Below are experts of layer 8 (counted from 0) of a mixture-of-experts language model. Rows are named router (the router's row for the expert), gate (a neuron's input weights, with its number), up (a neuron's input weights, with its number) and show model dimensions 192-255. Each number is 500 + 25 x the weight over its row's rms, rounded and kept within 0 to 999. Numbers have three digits each.
After each expert's rows: a language model's description of what the expert responds to; "gets" lists some tokens that make up at least twice as much of what it gets as of all text. This comes from a sample of Wikipedia text that the model never trained on. Tokens count by the router's weight.

# expert 24
router:483499510465473519491441450500494462522486468506536492506565487553500503472471446513494506523487479499480516481458475523500543485494515484496510514524538501484522459556504477514490517525491477
gate0:526499525478521537473473508532488528478481492494485464488511512490522517495510505506508466547499503548515462519470525474526498501509503516480446526499524504488477512465458492506442508505515515
up0:546485510485511544461467480506524516496505493511532483506549499530523512471500462499525450498517526552508470512484484502512498505485482526512468536537500505482465526468470520501493487486473503
gate1:470507502500492512522547526481479499536510475513539520495485520497523469551462472498495509524467486485491495491514535513529461485517511462523515520484533536488502511518507495541481497525563513
up1:545497529474529483482468493536515501456480505478464496520543470485483520420514503474488473485517515535529510510480457468458534497512495512481489498508477482500511474506483488468494510463446454
gate2:444469461424481488507521533495531509512515534416536503482512475528501494506471509525502468470508496488472561448472479498503471508471475528451520483463479506506515525527513524502472505500498535
up2:504518532594469515467489481525493500495507469585476513498491534478507498475501494504499523547497516512535445492511488504496497488511486502510483505526495505484500490500463496514531486495497506
gate3:501529532504468504521516470514532520516529488458474506494502502516510512475543500491497525536475520514475489513540469509487524527510470509507524483472523476500493453497507523495522524530484511
up3:510460469494511487457480541488452491477504491555518457533506496473468483514493489449490507513544500524500508502484515458525462457505535458487467488508481517486500501482518495479500467514508505
gate4:479506485438484488542507512497498492478492457445566470481489517498512440527542526512511507520496497498477484518537491506573491478463539512468508486518457514523547494519526537492497475481514479
up4:517523464491508490489474496510496469493509464518478517504510557496483485492479453459489486485463505524513503505496500528494469445495512497524506483524509472472529484489443461471474523491526531
It responds to: Quantifiers and function words in running prose, such as many, some, all, several, such, any, plus word-initial g in grab, gone.
gets: " a", " of", " all", " g", " to", " other"

# expert 12
router:460461515521467507499526472466459495508488482516506514514525476494467494475501504505466492517526505487491517494504437496536485458531499469486535513508519499477480488524465504567506485503478452
gate0:456503523448438508491471462463494488518483496523499446473499495492505509520490504487510539532497481485460502507486461483541490524503540495505521529482496502494549527489481508527507516486482472
up0:530511485518489491518542531537487492500511518469475494517523461515506512494478506491494441452496509526524489510474508538510495476477467540474476486527513496470488493516506494465524486545509498
gate1:496497517488518485509486544456477528513485478503510466445495481478479485540515529500471501491529504520517519538503530492529533491514537477510538482537507514528511477466488484492450520494521450
up1:501494548473530493521471514492513545492489491466515475445517493476502505519484540506459474479499530504511518511529543501515523494513534474522499508540500508518481497486486508474468509529506459
gate2:476489491500463525529500453492473494476487506485496507523505500516523531491495520489496531523516534515467492478452448502516495501488544459497517490481505535514464518528454520498506512512504451
up2:527534478500510494460523539499530499526514481519490497463516496485447454494502492532504462478467490491513515533548526491479528526538487540502477496502494478490532494480534481483534499496485530
gate3:521502503485525511495519516552446515515530479502543477516486509515479527480563502481509472462514507498500540452503469462454488536469484517526484457490502526479482502516486531477492494516500535
up3:507513496495480519509496501498497525522514449534518483441500493493508529499528496467481490511486473518490495453478515505479477517523486522508451493503509489478514497501500536507468472488477467
gate4:509482475484474503480504526487497480491491495552454528534525508496498524547503505505509578468519515502494506484508458494490471475497508519573537508544499509560527509477505505532487487524454484
up4:511488518535534515533498498503527532485508492460541481456464513503504474474497498508510437529472495518518489466498546501523536513484508460473437496448545503464473505508520497478504512479493494
It responds to: Separators in lists, infoboxes and tables, such as column pipes, list dashes, colons and semicolons after field values, and == heading marks.
gets: " |", "-", ":", "|", ";", "=="

# expert 21
router:484511521489434509488482459487466467506474486515555504550553474526491496476500491490507504526536536494432506499491505512510496460495540446501505492495555529481480483491497480532446522540488510
gate0:503510494494498508501502514513560506503525496482528471506455481496477523462492526496556478494525523498508461489512508505520494505520485505503491480488494512516474457518488576496489501548494505
up0:517494494494514493512494487517544513490517504508532487491489473504491499460478521494540474498539496482515490461536533482515500474512460532490474440494488497521490470528493544510539523542500502
gate1:492506525493445503481497495509495500453509514503501501445503517513475522489470560496496517500516511511526506469504453495487498513505522525476455500495516515529475492477529491493483485514524509
up1:512476461523451490489480503516506512499493511491495527496505517530447523501482509513499525529532472474526486480504472475464506546510497475466511471487475493536516492498545515501504484509556486
gate2:530474464490542497487491473506494509486500458522496501492518511457522502521499534452465505542544510534494514498472506415535463520460533514473475512465522479483498470492480481516494517503496544
up2:542493481490539498475504472517508505473469510549507496491498524488498488513507501462459467569517525551507477494474501444585518474525510501517493498474542463467505500493468477468512519507523548
gate3:491490517538455499514479456488528504493499535503493509513558445495499502457498475492494508541479508471513474534541507444467489485473478512493491480514508523509520537547489491514520469436497485
up3:488511509488589487538509548504477512513484481488480499479462514505472493503478526519521504495529501520472486512476472527496487509515490487505514519491468491524499452448508531487517549541495496
gate4:493535453475499510473550511500506553512474517479481492471464475537476508522473484493473508471515465491406483471549481496522496502479507501545498475489500464481480476507495497527491501491492524
up4:518539460476454529520538505522496530531488498485482497462483459521495479520486504517447508479504505523447487478551464490522505508449508474521497509533477476515506477486501495529479494464493524
It responds to: Date and period words after in, on or during, like century digits 18, 19, words early, late, mid, months, and the.
gets: " the", " 18", " early", " a", " 17", " in"

# expert 15
router:476500508465506484490495477515500486514479478511501451556459463532453477487504451504452464524513492452487553475494511507500462455519517487501563552488504507505460522494471496559456495503547501
gate0:514476437502535495466500508488483499481492507491528490488528489535496528500511532485508489493504491467529501464481492504468455447525495507531512544474496488525515568519523531497472508476495503
up0:473504516482457504545515506510515482530518503509467485496478541431504506526498463522510482503525514525478499546493561465517533532509515462476482494532494499495487484502470468486513500501510493
gate1:514516486499544459453508536517521468445444518473528506496509509492494481489529511517504511530514462488522538457477452498513478432498505494459465457518555488494505476520518492490443537486507500
up1:514472497512463552537555454499455535546535466513523480475462479472490515474513514496480527481514514535504480526539508541491522528491494496536513535472469514499500521476461515482550461521486496
gate2:480518515499468469516478515525553479512430517499457471505519461475500470475513471539485503538493472501531504451543510505443471476502522485499540481523487520531491515507493543512452488505537520
up2:479525517490471442515485489522521501516441510479484504521494489476495473494528467492509452558515475518545516458528491495458482459448506512494554503527501502532541522493512594502435491505525511
gate3:524527519491515506509459537484508494504491525503557464550449492500515521533501535504496501461473518515502476512510510532495449532487492510537496534484502517472492517529496521497533521524487492
up3:505511526520508469482472516481504497493507535549527494514486452503527508497490529474488502520476526493508478489520511536467489466528469478513498545475503497448506536463495533509496519554472511
gate4:486486458489480502517487532550460500547526540523475471547511509496500517476497535495488440482460508466495507449468474503512496504500474529502493496480471496480488471495503489517503491473547486
up4:476491446479492487496497545542451490501506529539462478521499515492522502506486505471489472482447526490484538446473451483513500514499514546501492491496476527475482476494496473516493505467554465
It responds to: Possessive 's, his, her, its, their and the, plus later pieces of proper names in venues, schools and places, e.g. Ascuaga's, Westfield.
gets: "'s", " the", " |", " his", " its", " their"

# expert 17
router:460492531517498489500477491467527491511485506515510473495525441508503471471508461476487486503506483477500522497497458508544480487505532476539506524529491539506509485548515476521493516496487480
gate0:462509499490474483509493490485517468513506458440501517506521478467484446522446508507522498470500538504516502512493552467513461502503506468489499523511515488473524523483467555508492540489444425
up0:463522482495516487490500488461526487504502471465484544514499480446480461520453490498540491499477516513492493517511512493515423495516526492491484515516543475486527509466455546511484527495471470
gate1:489486497526487528492469552489523505493545502549500521535511486525506514526474528493504526487463488482500506548500488499455520471487494444535494488494481524487520494450471519540494510517505495
up1:500521512457551443507526435512488499479481516479480515499457556490480502484517488488498441497523496491489477447508490471497474500504475529506507463508503472495499497513489480495505474475481495
gate2:496435500498487471521493552516501483500477508451522490495466522468511485506530497487449509480501483483462505485483497464500464503507456504509509510495489491448537474458453485533511487492531525
up2:511509461453512504505511505512510508503514495451544496454522530451532476457528482433465492537514501525475496484465514470512440539468438520497487531498519535480511535492461507537493498491521511
gate3:535494535490566525504502500489506449477513484463495506485492503504469517510519509517467487525485500513490529478504508478484492510518492505488478461533490495497538478505498483477485498523515551
up3:523495518501569539522510499499501451473489481455483508487518498520459529523517527474500486489471493500493531499515502474476488475516499505476483455488496523503552459502490487492453508512499521
gate4:500475501508512551537505516505554477533496529515528466532483523484491514519461505498532485508496487485511505512496505481524483479466499489510543473503484493536517474513487511527460523500536482
up4:510474524528476526522517495477550512503455513501546470515510471483496498496447533482541490465491511486510515509478494502491491466478537473520560516493490503485495519491505494523484538528512478
It responds to: Verbs right after the subject in narrative prose, like was, is, had, were, became, been, plus some following prepositions like in.
gets: " was", " in", " is", " on", " as", " In"

# expert 0
router:464474511437498487493531492495506461537480495543539500492518476530473456472516493518499492517515493506502509503502463540507503519506510489528512544485542524536502533507487493506509493505468446
gate0:467538489482501499515496540485490494469477489529490536511517512491476509495473457504444472454493493523467502510528509482530503487457477473496495556498509521515516523477526500512485515476496531
up0:490484503493467577507495476528486466506486464455433486479464468502558485464497460464484460468545496497483502506515535508516508473509493489459496512474511483514523457523500496444508502469462477
gate1:472462505500500525470487512539479526506531535545484530495493470505479527446472517531518526484520484541498534516494507501487475503506496537555498451470511504492511477537463502508506476466497499
up1:507475506490483506523485508532503510489493536508490495483518461506478521499463527495512528467503527568485501511512507475487507502525527557571485519463497495491523487517455519496497500474500544
gate2:527503511497476495495465469460483499491499527475482489484507453514475514511468514496501541518497465517493513517474466537542498499532470501490507488520518528503499451540504504531504529504535495
up2:509525503492477504524490505471476500491515545477491500484489478515484540520499511485493533509495449529507502520471455527558501503512468469486499510508502501497492464543519499517521493468515468
gate3:522517448489508495495516541472541487498417529472498506501527454510530505477524510487478524525462512512498495486440485517490525527518523541519503547498506503515455519505498524483528499525478499
up3:516514459514514492515504552468508489474434528487509497527504465512518515474519506519489527531488520515499514495450475541504492525480524512488507519502499477516460517511508514493513489499475475
gate4:505533548473519540497484523452467505519528491498508538580489456520479501507502511481505487550495529505458504499500546510485469489516550521507418488496488500500518474481482477473499510533484456
up4:489508543455509515488495526479465491506499475501492517564477462519499512507537496521517495538505525515465512497496524498472435491510497515516451514505473483497518472468478487481518498529477456
It responds to: Number pieces and unit symbols inside infoboxes and tables, such as postal code digits, coordinates with ′ ″, percentages, and table pipes.
gets: " |", "′", " (", "″", "2", "%"

# expert 8
router:493505516470486504473529496526496474500491474524517462508506475512466458464490466503487479493543503485495523501500453503530478490514493482501517545541498494509479467514465464518475515517524462
gate7:506524541449499507519507494451520482500508524491447520506506489476481512500447523456502480493431482532518492549505471484533461548481516494524483473547501455482496491528530520536515505511510499
up7:522521488525517497517459505521478502468517470498525461495511523532503488485538463475492479546490513482483494518501532441538494460543481498498502498457522538515518483451523471498481519553479473
gate8:546470494484487516485488512530441508535480523496525544488486490494497506538455483491505510430522488455532527495494556473527505434463516497511490491547515499513512534514490531519460506512518477
up8:506490486537520503474496529559482509505413529478522524478504473499511499487456498444487470465512508481584481461499515473503474504468485498534526495500460502482500526527484488523471520544473510
gate9:532470519495450471451468521517491467481458466481485522499476505524493503524542504498543490504453482477514510525467514522493482509457493519518509528515490470500536494485502454543485479489516470
up9:484492492514491524486474486499494464489531451500497514476520468537473526483499505522521515468498562498532486531512505458526527503493520512543430468534501460458503492471482438524478508515481486
gate10:499507498456502499522521536483474519518505522502503487537497516518502502518538489490516495485517510516488536485510488499492511522523488522481515516477525494523470481482489476522524487483496457
up10:479479504487511463546528526496490485533541521468493492542466483485482498515527507496477476457453510490473531523542549495492495516474492489492493496454504549486500502476494479542489552524478494
gate11:473516456542497467444474513530479462517542494506505449471533480482526500442499546508483490478478528476543476457494533483489492489477514519503481541491505512524468489478466553536480509529483562
up11:502496522461519534522519483449530520507457502452496570523479493511499554517484452499512518535519477505473527528531475513510534512555489473521517494456517519483520489487494480485527483478505440
It responds to: Commas, colons and table pipes closing a name or phrase, especially after titles of seasons or championships, plus a few linking words like includes.
gets: ",", ":", " |", " (", "),", ";"

# expert 28
router:483443509456483498461474466510489469522477493554570482548498497535466494462531500528480474523505524486480502477494460514548498498510518474522509515506519551529501511458509487516494495553471489
gate0:471515490481496499512504490481536500523527502476511473525518447514467524490489524491522524502549520526462505495537511493506479445480490495479501487473502478480523525488512489490478508505478504
up0:526533533512514499496503512458487510510546481530469523461461516508501539485510516484539523520509510512440557560485477439451521528465519500488488485483531532501492516463475525520490493484494532
gate1:494515473542499498508532507508462486493478509534448461504504509517510503503480524476505470483476569499482512478504523569547509494494521515526544508506486474488504510519484493499505487478525499
up1:512494515493510551483513522546532479500464528491491514498530485454489470469510484480499474451521472472503474515455527478478524531492478447494504495509536451480493516444476493524516526529473454
gate2:523481509493505522479434537510525523486500490547503486504506498533524516455505485492474513491514459473442502489527520499516505459479482536457491529501508550539535468481506523501482537533441485
up2:469492484529489454520516469479482496529510504479500526498513545461485515539486487497517487520502544504563479541488476503492469509539488414512518473491510495433465516499473475495498477464541499
gate3:521476528472516519491480468521506476491509556529541493516503489505503502515532486466501476486512458492518457481524519517508500480500530496490455497506490516486482502480495472519502531526500489
up3:489540520501479501524502578467473490482512489478481502504504522508512529522510485499499554494499488447473528506465541447504505502506482502475522516486493463469501491508484506520531490509475507
gate4:512426492458523483540468468460511464554494532513529479526530549525473501512479511502547499536491519463495449501480484502518496465521469510537466501487491487527521501491503498526523503534541493
up4:495476498505515526498490440483498498498514484498518485547515534508497530492514550489534485502491536467509447494495472490531482490473506499544473498447487471530500479538532543512487518518477471
It responds to: Digits, dashes, bars and semicolons in statistics and results tables, such as 0, 3, —, |.
gets: " |", " ", " 0", " 1", " 2", " 3"

# expert 6
router:489485538502473457468482466524471490516497490551514501501510488561470461472508476497458472535503507504481500486486517508522485481523531480549520491524543514491465471498487468525489492498490515
gate0:542517508517506501516517476520536531511489477469497491515520522516546510478488497479499508521540521549484453508490486522524488507504478540445484490535554510502465450535507461464509538521560501
up0:496509479551498528473565468508513514492489543468516517506477511531524507509530514469482483514528528497495449514468517500517486534496508524460502511498525536493455504492523467477475515512554473
gate1:501505482496468504506484481505480507436515474521473455473523513518514510457500528509482482534510497540503500494480467522509504476498458512541497487479521478471479473518483487499511477492509568
up1:484501535494541494537503510515513504563494563466560563523484498468490489521502472491508526458492495470491526513509511507473492494469540508469500512529502521557507498463511500503512537502482432
gate2:519502518479497484480500494477491472522505547535470500521458538514521526492500510470516481507515473503519504494518507519511486524502439486533520435511487472482500508508519490489512485528478542
up2:503523456540489491502487499485496488506487460523527503507515510423511471514451484531487518449472560476475497542487560494515507475488540501480559533465480517503431517487495496450525546497478490
gate3:537536506491521545500492502514544507469502487500478485527472512513535487488485490481470540505506517517445500495529470482461507475549477506539564527501510506473488478498473510480477514503512496
up3:519524513508535530488497497513544519467491498508503503513509499534528476477482489464495506477505495518472514476567489513466502479540500488524538524495495499482504470499470467481469511529491484
gate4:537498492509529497499468510508478459529497523538496499513456475472538512516478502507489427502480464493488483503499511498501529510477535517517522500499473517508493472520513501483533489486489493
up4:509521485489510519475529481526461483507493542502477464480519480496501483522499486505499495538516478546482490506486498490525510507501497478539520489505517473485500518504504482492541496495487498
It responds to: Pronouns and relative words starting a clause, usually right before a verb, such as that, which, this, it, who, there.
gets: " that", " which", " it", " this", " who", " It"

# expert 2
router:501456521470491508470485477503527483496489475534509494498498484538475486463492486513447481528540526463488532461504441555505532502517468481546516522490490509508510489505461491518490512513492491
gate7:497505488493487474511448489510501537530517520504520507497461505529467463543515504466507462457511493466483519501517508502468528486489532480537524508523463525507544486493466498518471508503515492
up7:434527518479486512492514503519488474509487492468442491525544536480526499521466523519469496482472491555520456484549466466512499503519503508471500543507525461517483517526531475485520473471497500
gate8:502500490466495465549508510502526505507504508494501522484527519478510532481489516522500509477481484486469511506520514537493511499492518508488462513509491527492504562495464478498530443505488501
up8:438527544532525485436486485454473522492511517512476524499454474466482511492484458521511469510514510530481514525474454503579484505497507471486534483524512520509474482519523494473507489501520491
gate9:495507573531468512539505517503478477506527463499499502452459479469486487520495502474475500499493484482504501492564546519507536469482486485544530479538479545477454510513514499500475431529471491
up9:546496527530505522537493471496512499550582518512510560511541507485510516537470528503475518501488487507550542486531531522488473536489464493509495490510493544514474496506518493522492461518517516
gate10:485542485479501483455501501540509506475504522526493491538491472482495500496522487512535515503501508477496512470482520479454520458468526528530503524494474493525496524533514496532483478532508505
up10:523525517492468543523529534492505518507521515476498528445504425445490513478533502489518451515513500492469523518523459537506533444445511499522518511493498484507441498495512442502494491480472481
gate11:515484505489467499529445490497514522490511504513462485525495497494546525507528486483463508503504527486512485444537497525462487512450474510498516476487498472517482489509499478511501513524532517
up11:476533506486501473516519513504522476502492487448500550476487515497469469469485512489517499484482460513504488561474494476523502479521519515471453532475524533493495496496540509476505470468460491
It responds to: Surname pieces and the punctuation right after personal names in tables and lists, such as -ić, -sson, Johnson, and the following ( or |.
gets: " (", " |", ",", ")", "i", " –"

# expert 26
router:482485510467496490490492464478478490508496485497498469506509489530481491476480466528492495522536529451480515500506477496507495485500503487521512504522512503498463505511520496543468536510495487
gate0:487484533493506494506540517498549488510506515524503502490450567526511517485522547500507534523477502497510466479470468477508513495494522509507500488500519471478461513486517483512498525523497471
up0:476460500497501499500530519502551502505496520526515496464470538516499509491522527506517531506481512478514473472483476485501512506536510504493494499507493476477471524522531457538506500528485493
gate1:499527511536489528489475496504528507499503489528507479529512526508500539489468479542499484485456502487501510474515509487512503547490454506455500496525485470513486488486538426527552514508477509
up1:495502501516521472497500503539490503514490512528514521495506523519513539501459482545505502485460529499492466467521527508498498525472473503467502502508490495527489490485513461526529477505479509
gate2:487476514493500486496489468485538469502511486525462553514537536491497540486469528516494541498461446485501514502505510499490474501499467485456490508503510461518491512466516536551537493487475527
up2:498468495495477479500475446518536484532439481465455565526509526479495525427464516509539504495481487481475542528496506530489483485513460533487511519534492490505472535526502499489523497515477531
gate3:516531507525538500484509496543485497500467496525481493515482510519499493505505484498460475539501492485505543499508499499529512469498510528522465465523505456524486509511503527498519521454486531
up3:461476492519467485504519528453520491511508516485502499478509504488510508520507535501538537475491498470507481507466492495471503512501488501460542567457515547487510477480480501490488483526500490
gate4:496486445493503480491493505510481490518510495489484437516474463501480500497479473481507478480513499508500511492515547490539507493466466510538523501521493482498479494510475497511523512481529462
up4:491486456480510468511538501486486493508501485483513448502480468524472447470490512500520503465526484488514516487499515516496497549510484552494526509523516477500489503480507471503472516485491473
It responds to: Prepositions and possessive pronouns following verbs or nouns in prose, such as to, of, in, his, her, their.
gets: " to", " in", " of", " for", " his", " her"

# expert 16
router:479498490499492506466481469508502485512491477517505517514547510503477509470477509530467447511531490446472513451486474513534469473574479477550510518507527495540493508515502474524463500488483505
gate7:532522496495467521461465512534536506495496549515504463518447485482490511501504519479499507503482449462487507522501518491473513419523513498458489522494517517513523509466489468527469487492463489
up7:520485485525505488510523511472557478508502498468484513504521488505517498547529488495501463497501520583511489502457513502505449550470492493504521498469508517509493490517507516476500528496499483
gate8:499507462530449496475450500453457510463488512505532500496509519500506499482515513519511519489511443501500545506488493515541503513496518537495545486511506506508505466543450486498465504524482505
up8:517509471442468472442452487456482456493485523520511513490560504494444467488519493537494499480522476538468527512478513494522509488524490531491508511486532507499528493488465512502525526507544492
gate9:511528492464463492486490487478511506522543503529524525519488527465524501475498501466490480543485505516547506516502459487516504503488493559484523464493508450494519534533501472504480520475480479
up9:485468506560538518483495472488474486493496443480480470536502481526478495549524476537494530474480501510472465534492553536509523508519485475473510501504467518508529483481500508484523537501501480
gate10:460486495490501508505514485515482509506483450446475507501471513516509478444498488496541495492456491495515479546464554503513500553496533480468488500554493556513484495529515512472521514496517517
up10:520530489474499476513486527520526481499516520534534488513548500476509526546518505507488499498523490490495498473521462500484513448490470506514522508440512475501525525437481535491487520529486458
gate11:487495503511526542477534495506521483528515477482518503474501541513531478459501494506503461523512489489482481503507466476494471480471547489459510469480498467565492453492498479569481584491516498
up11:495546515511480466558485481505515482528458533491482480501454464513464506510526500526466502478465496500541515474489524454509480499491514485528495517515513485496469533526489513463509494523451502
It responds to: Mostly and, also but, or, while and the, linking clauses or names in running prose, such as "England and Wales".
gets: " and", " the", " The", ",", " but", " he"

# expert 23
router:501483540467491498492487496523525488534457503513532459480473485538466549497477449533489486531490544519472561500503444494505503472537456507544528548525549489501486507511489480482514556503478495
gate0:516504519493508521500495530479515511529499512443550501492514453479528508498528454479485498503531516497484557527499532481472476528505508511484531494491524487491493516508508515448495495471571511
up0:501475453518454526491496431530529465478503514508501524544476518546495479499516492542513466517478495485492464480499505515513486429503488519487512523539502464513494493454488530487511461508467506
gate1:481489570537469495525461501523492488507534507493496522452421465522504467515497470462537505493460460517497554494511505515476486461505533490493531474455492475496486482507498497487518499521502494
up1:506459530509470512489487487560518521504483491503487475495470473516568442446504501492514456483516483486512506464530522525497469507491515506494514504463485455494544480510460469515538463481515514
gate2:506498556471472479473514493493499510521497520501527518529464479469539518469515485527454520512549497486475487539501468534534489469484508455492470493518473470525521499448515525476517522508531495
up2:509481536453473496467478498508502512504505527466516518527467469501553547469517469534473529548558496480489480511497439498509507441507538495525481476515471442518501498484535517465482525517525501
gate3:497510509507511500503503438452486536532510482513509523472508509486471520528478480472473478511505489510521506506497541503498505513500511498483468493527532512500489502478513521500493517491498520
up3:504484487474493511522523536536504465487499485498483485545503510518517463472530534552507479495503493488485497463505477487505480493491464477520544514494435507492499505507475430493513499518497491
gate4:523568496495472483484500502487517511455489497434519480503512491502493522492482505536531512500493493451476514541459470448507517491529525531522512532542511477492516487456501492464507520494463513
up4:491472530483548521514498517491483443525516493573487524504530515494514459513514502464471495481540540558521509460532537505500469512475478445439515468480479547526506505536504484511476425472519471
It responds to: Single first letters or short onsets of common nouns split off after the, a or and, such as h-ut, w-recked, c-rystallization.
gets: " b", " t", " s", " w", " m", " c"

# expert 5
router:485503531446490507453469465453489483510484459506524512532497482513462484462472491532480482511534506489480495469473483552505508490524466462548514499536542534515497461485482500522437506541472485
gate7:514529518506472457474509462480528494494525497455479512507489497496482471515555524445501494480488532493467494567538534506550504486467485525518524512499457479510522528524497480492518494478499477
up7:436493494488484492518507525499477515451469484535491472516459486485482532472497499504528481487536471524530497455489464489487525518523520522455492507472552487530492490529483443514521479530515504
gate8:531490507512471524454514476516476485519478504480476446499497476508542503446496492492485488489499512488503502490506533530500524497520507509493473530509510442491561463475539509496526498536488540
up8:451540503503516495537482524460517498461502529527541511507512507529517480512529502492516494496481517539496497499489488465486453504485526502512499497499464522504451520523452444461496507473493466
gate9:519494478450505505486462491495531537499499496553490548529516493513496506496528488490457530494509501471532513530510522514556462515536499511529505467553496569459509511509477508532482509515528549
up9:555484523584544513477517471505491493510507496518526489505520492513511544486461492478499509490550517486513445513504464466515494518477501484475501534441515494530479478533519455467577502495480515
gate10:524491488504494480437464507496516504531479493547505476451527493478509484439479503450539514475461527481498488487511456505509498473493489503483492490474480542535491512508513523474479507514539486
up10:530510500498497482466439519489503532511495471529500475452522479475512476468467500475522514471460511482513513457499473493475482474484464494493473489446492544518458513514529537468456523528538495
gate11:492520517460460488521495496477490469490527459512572501463488488488461512510537517563510511464517500514499481542522466514514511513508519520503547504540532511528513500495491484474499477501511490
up11:491482516495466484485515523528503487506504512516488475506538497533496509480546508489490524496510570472498490482487471507509464535490543476497464541533533501524494505505517492473484520486514504
It responds to: Number words and numerals used as counts or list numbers, often after "of" or "with", such as two, six, 16, 43.
gets: " 3", " 2", " a", " two", " 5", " 4"

# expert 20
router:482490511464478532435537471490527476511499477507532525512539512498474516446520496534496495520527505492468502458505471487513522501538508457555498511504526536508500515478488479514462481484512500
gate7:527530532484450477514496466467500476523516510566531462493521492449439561476491521461473496506503491520511491462526491509464534503492479500488484484516466488472533485483518495494533454502447509
up7:514527515506460491504486458500503496525508519561522471472504469471471544506534523456487496508505510514534511458533472479453514488527499514495489505496476502505525482454503506463504469489470490
gate8:472528487506533499490452474515542538506492535491501500518495533484541519537473505473516512540483488537518538527486484522499521471557474487542475488532489501501517468504530465499522523507480507
up8:464521485516544483496480495507553541496480549490487498518501518476541516538464486462516497523473473515509532502482463512518478468532482510547464474528484525497512485510535493509516522518487522
gate9:472492430477484483508494497455515534476503469556527478484523498496499497503496473479519513531490515489474492513490460454502478478498464465510544509521516494469480470508506524489542508528528545
up9:509484545502492528496478490479455494478513510466442518526503508484445473478483555527478489511511454482486474496492552513493504481494496477516466496472481476525544521492472442544491524476464491
gate10:519514487477478487485535467491461476506512549506532499554497497461526532527531486497495494465509554489456535492479522484531517531497503501496501477540403505480511495491481534505528507493458491
up10:500487499563519509515485552483489494468497513493484480496464518556470461504485515512516488465493445527525514529458482545507495464531520537455531504466547491494505550511485504479517476534509502
gate11:542481470501481495519475500469500498470492513475505477566522508494536514479486494531497457553458451474467530526489513506499472473509521461522507514478522503475510492513499485544530513501534481
up11:540499486500486492503487498470506493438459524522485507525492507497569477465500468533511486564466488497472528513483482515519462488497504480515503507486500451483520474511511474507536529480532455
It responds to: Digit pieces inside longer numbers, page ranges, decimals and coordinates, such as 19 in 195, plus LaTeX symbols like \ and $.
gets: "1", "0", "2", "3", "6", "4"

# expert 31
router:493470530493498536467505476489509485506500479504503500497523491519454470475474495534495464531520493477494505464453470486507466476532505474545507519498517508507450513483454486536484498503463503
gate7:482539512493534486506520511512511497485456471446496513500483503485491493476496510454496483496528506517483539553471491513521462506525509418507471470496520478500540519517468504472506487525425494
up7:491471538419511552482477470472530538514490516503527514514520500488488452503480471524532493523482503509488414519497506508493478509465538478518543471456459494473472525497544517502467514499529487
gate8:517523469483506448565486474530527520514476464478513510529509509494491490507508505507499448485518515515512481461505491524518530520472490527460512542472519516503505495454490460457501464481538501
up8:503506517498513517462532553441463487499544534518482466462502527505472526481459505482524533529495492455493457520483525469499507445569493487504547465521470471490534525502492473508487508500463537
gate9:504503467532500492545521466524511534517512493468506511466523494561488508546475499493497527481552488482519527492493480490500526532517447485478503467491517488483505503515494496528510489502465504
up9:481476552464532466483478497489487485521500507531479525494479511471507505502490491495475491488498501511497500495508492518495492519495473549562483460495434513475511512495501559452469538528526515
gate10:501524499492529497490545500484529470513505469481492498507528485529505501467468525460539506477515443519509480443519498487486452474478515461538497516504514473507481499527528511516523522488487522
up10:501501532482539500505508463467512470518529481465494492535510497532502498499495517458518493502535446542514463448508512495479457483487501468495497470500507450497457496538521491530525535507519503
gate11:429537491479479518494504493512519479481511527494509460491464498479534505537472483485487485450507498519463509503477502489526523424510496498502509493496544455474480523517470470486513548507520496
up11:466511486506505486506519463494512490534486475519499488453477507476535539504496477519525546477467475476451532518494545470504506470471489527518477496493508463471485486537490503513505506472520472
It responds to: Bars at the start of table rows and endings of Romance or Slavic first names, such as Mirce-a, Fabriz-io, "of".
gets: "|", "-", " |", " of", "a", "o"